python train.py --num_hidden_layers=13 --hidden_size=320 --n_experts=16 --experts_per_token=1 --d_expert=432 --d_shared_expert=0 --hidden_act="tanh_gelu" --moe_layers=[1, 2, 3, 4, 5, 6, 7, 8, 9, 10, 11, 12] --router_score="sigmoid" --normalize_top_k=false --routed_scale=1.0 --balance_loss=0.00266 --balance_bias=false --init_std_router=0.0311 --lr_router=0.00105 --num_attention_heads=10 --num_key_value_heads=10 --head_dim=32 --vocab_size=8192 --norm="layernorm" --norm_place="pre" --norm_eps=1e-05 --positions="rope" --rope_theta=76600.0 --rope_fraction=0.5 --qk_norm=false --attn_scale=0.177 --tie_word_embeddings=false --parallel_block=true --init="trunc" --init_std_qkv=0.0229 --init_std_o=0.0 --init_std_up=0.0229 --init_std_down=0.0 --optimizer="soap_variant" --learning_rate=0.00355 --beta1=0.95 --beta2=0.95 --weight_decay=0.088 --lr_head=0.00677 --max_grad_norm=1.0 --warmup_steps=200 --schedule="wsd" --decay_fraction=0.885 --decay_shape="linear" --final_lr_fraction=0.0 --batch_tokens=65536 --max_seq_len=1024 --doc_mask=true --train_tokens=457700000 --max_steps=6984 --dataset="wikipedia_en"
Below are experts of layer 5 (counted from 0) of a mixture-of-experts language model. Rows are named router (the router's row for the expert) and show model dimensions 192-255. Each number is 50 + 10 x the weight over its row's rms, rounded and kept within 0 to 99.
After each expert's rows: a language model's description of what the expert responds to. This comes from a sample of Wikipedia text that the model never trained on.

# expert 8
router:64 50 32 54 52 49 48 63 42 58 46 65 58 61 43 41 58 56 44 50 42 63 51 39 59 59 58 48 47 38 62 60 46 45 46 63 63 48 23 75 52 58 78 59 61 48 43 56 56 56 58 54 58 26 54 63 30 55 45 37 79 54 70 46
It responds to: Commas and coordinating or relative words joining clauses or noun phrases in prose, such as and, which, but, while, who.

# expert 7
router:49 46 60 42 45 45 45 46 50 57 43 37 52 50 50 44 44 48 61 40 47 44 53 43 40 39 50 26 51 52 34 67 43 62 45 56 60 40 40 54 59 38 43 49 43 51 54 67 52 60 58 66 35 42 50 48 42 56 44 47 51 62 52 29
It responds to: Middle and final pieces of non-English personal and place names, such as Ham-ad, Ká-ro-ly, Jayan-th, in Arabic, South Asian and Japanese names.

# expert 3
router:59 54 46 52 78 47 32 52 51 32 32 65 48 49 42 54 54 57 35 65 58 59 50 35 52 80 55 44 43 43 41 26 45 47 50 58 42 46 47 64 35 47 60 47 61 56 31 51 33 63 50 49 46 40 53 62 47 50 40 36 68 45 34 45
It responds to: Prepositions like of, as, for, into after nouns or verbs, plus word-ending pieces such as -al, -ly, -ing, -ed.

# expert 10
router:61 51 33 54 48 48 39 45 42 42 51 45 38 48 55 59 64 54 38 39 58 45 46 47 47 72 42 49 43 51 56 60 49 47 44 74 58 30 56 65 50 58 46 56 42 51 55 53 43 62 27 53 39 37 43 51 49 51 43 49 46 24 55 40
It responds to: Tokens opening a line or field: list dashes, table pipes, colons after infobox labels (Species:, Drug class:), heading =, and "the".

# expert 1
router:54 40 48 38 58 51 42 55 49 44 40 71 39 51 56 35 48 52 34 51 41 70 72 48 29 56 54 64 45 43 40 59 54 53 57 72 45 51 43 58 58 63 75 44 49 31 47 52 45 46 33 56 56 46 69 47 68 60 48 48 58 57 38 23
It responds to: Forms of be and have after a subject, such as was, is, are, had, plus opening parentheses before numbers or notes.

# expert 9
router:39 59 41 53 61 50 38 41 54 43 47 58 39 48 37 69 33 53 37 38 63 32 57 47 49 60 50 34 52 57 59 49 52 62 51 57 59 57 45 46 60 43 53 39 34 48 54 55 48 75 33 49 59 58 58 56 51 62 53 42 52 41 38 50
It responds to: Capitalized adjectives and name words after the, such as American, British, German, Royal, National, and family nouns like father, daughter.

# expert 6
router:64 50 32 66 74 51 46 62 46 45 46 32 50 66 45 74 59 54 46 38 55 47 48 36 62 50 49 59 51 45 44 66 73 42 55 57 58 44 26 60 49 61 59 54 57 64 59 57 46 40 48 54 42 33 47 49 43 42 48 28 50 41 48 41
It responds to: Line breaks and sentence-final periods ending paragraphs, table rows or sections, and the == markers of section headings.

# expert 11
router:65 58 04 57 58 48 46 59 54 45 48 50 32 65 55 67 38 54 29 66 34 59 59 49 59 57 52 60 47 50 43 44 59 66 49 56 53 45 36 43 76 59 55 68 58 58 46 54 48 35 41 50 40 66 57 42 57 52 62 52 63 59 44 47
It responds to: Digits, en dashes and minus signs in tables and ranges, plus prepositions like in, on, of (as of) before dates or figures.

# expert 5
router:52 44 44 68 59 46 48 58 37 60 52 70 53 46 53 72 35 70 68 31 31 55 48 49 63 47 51 62 52 47 44 63 62 34 37 46 65 62 30 58 44 44 43 59 61 58 51 47 52 49 33 52 34 51 51 35 59 32 54 65 61 55 52 45
It responds to: Time words like year, day, part, season after in or of, plus short pieces right after a word start (in-f-ant, through-out).

# expert 0
router:41 33 54 59 49 63 44 41 61 47 42 59 39 55 40 49 59 47 56 39 34 46 62 42 38 55 57 67 45 46 57 41 56 39 48 54 51 30 28 60 62 61 60 65 35 50 31 63 53 60 50 43 53 49 61 64 47 40 54 29 54 57 58 50
It responds to: Lone space tokens, mostly empty cells or spaces before numbers in pipe-delimited tables, also after colons in infobox fields like "Entered service: 10".

# expert 12
router:37 53 46 40 47 59 45 41 64 57 49 33 34 47 39 74 35 53 40 65 66 52 69 47 44 38 54 54 68 44 59 43 79 44 34 64 48 41 48 26 31 57 61 51 36 38 56 48 52 51 34 45 59 48 37 61 47 43 61 50 49 15 62 49
It responds to: Label words in tables and infoboxes on sports, elections and careers, such as votes, Attendance, played, appearances, team, Party.

# expert 4
router:36 46 49 55 35 45 42 45 33 30 43 46 62 72 45 55 45 55 46 57 52 46 32 54 54 46 45 32 51 47 46 64 53 57 31 61 38 66 50 55 58 61 54 49 58 47 41 48 51 61 70 51 37 38 57 49 40 36 56 35 74 60 40 54
It responds to: Month names in dates (April 30, 14 January), plus word pieces of proper names after a first name, like Whit|lock, Hard|y.

# expert 2
router:50 53 38 64 71 58 45 60 46 54 52 55 51 59 42 59 28 44 37 61 51 66 52 45 43 48 59 54 46 49 50 55 50 34 51 55 55 64 27 47 58 78 55 44 45 63 52 41 55 51 53 54 45 41 48 43 55 40 53 64 50 50 35 51
It responds to: Single digits inside four-digit years, especially the third or fourth digit after 19 or 20, as in 1995, 2015, 2008.

# expert 14
router:45 64 47 67 53 51 58 48 46 47 57 34 46 35 50 64 58 55 38 46 29 49 57 39 52 69 56 57 55 52 33 31 42 58 46 80 38 50 52 66 63 47 52 47 59 67 22 59 44 34 43 60 32 57 43 60 53 42 52 45 46 64 56 36
It responds to: Short syllable fragments in the middle of words or names, often after a capital, as in Regu|la|tory, Ref|ur|bishment, p|eti|ole.

# expert 15
router:49 46 32 73 68 43 40 64 26 53 47 69 39 43 60 64 37 39 59 69 50 48 56 48 56 59 50 57 41 45 61 47 52 60 47 64 73 49 34 73 32 45 65 63 59 52 53 55 34 46 58 51 69 59 55 28 52 40 50 38 79 37 49 54
It responds to: Mostly the plural or possessive s ending a word, also single consonant pieces starting words, such as s-ay, s-pan, cr, dr.

# expert 13
router:62 46 37 51 63 53 26 60 42 44 24 64 45 49 54 58 49 60 46 52 39 54 47 49 39 53 50 61 45 49 62 53 54 60 42 42 63 50 43 64 50 44 43 68 43 34 57 47 54 71 60 58 38 42 37 40 51 59 51 45 71 55 46 58
It responds to: Word-internal or ending pieces after consonant fragments, such as th-ing, -man, -ed, -ation, -rim, completing ordinary English words.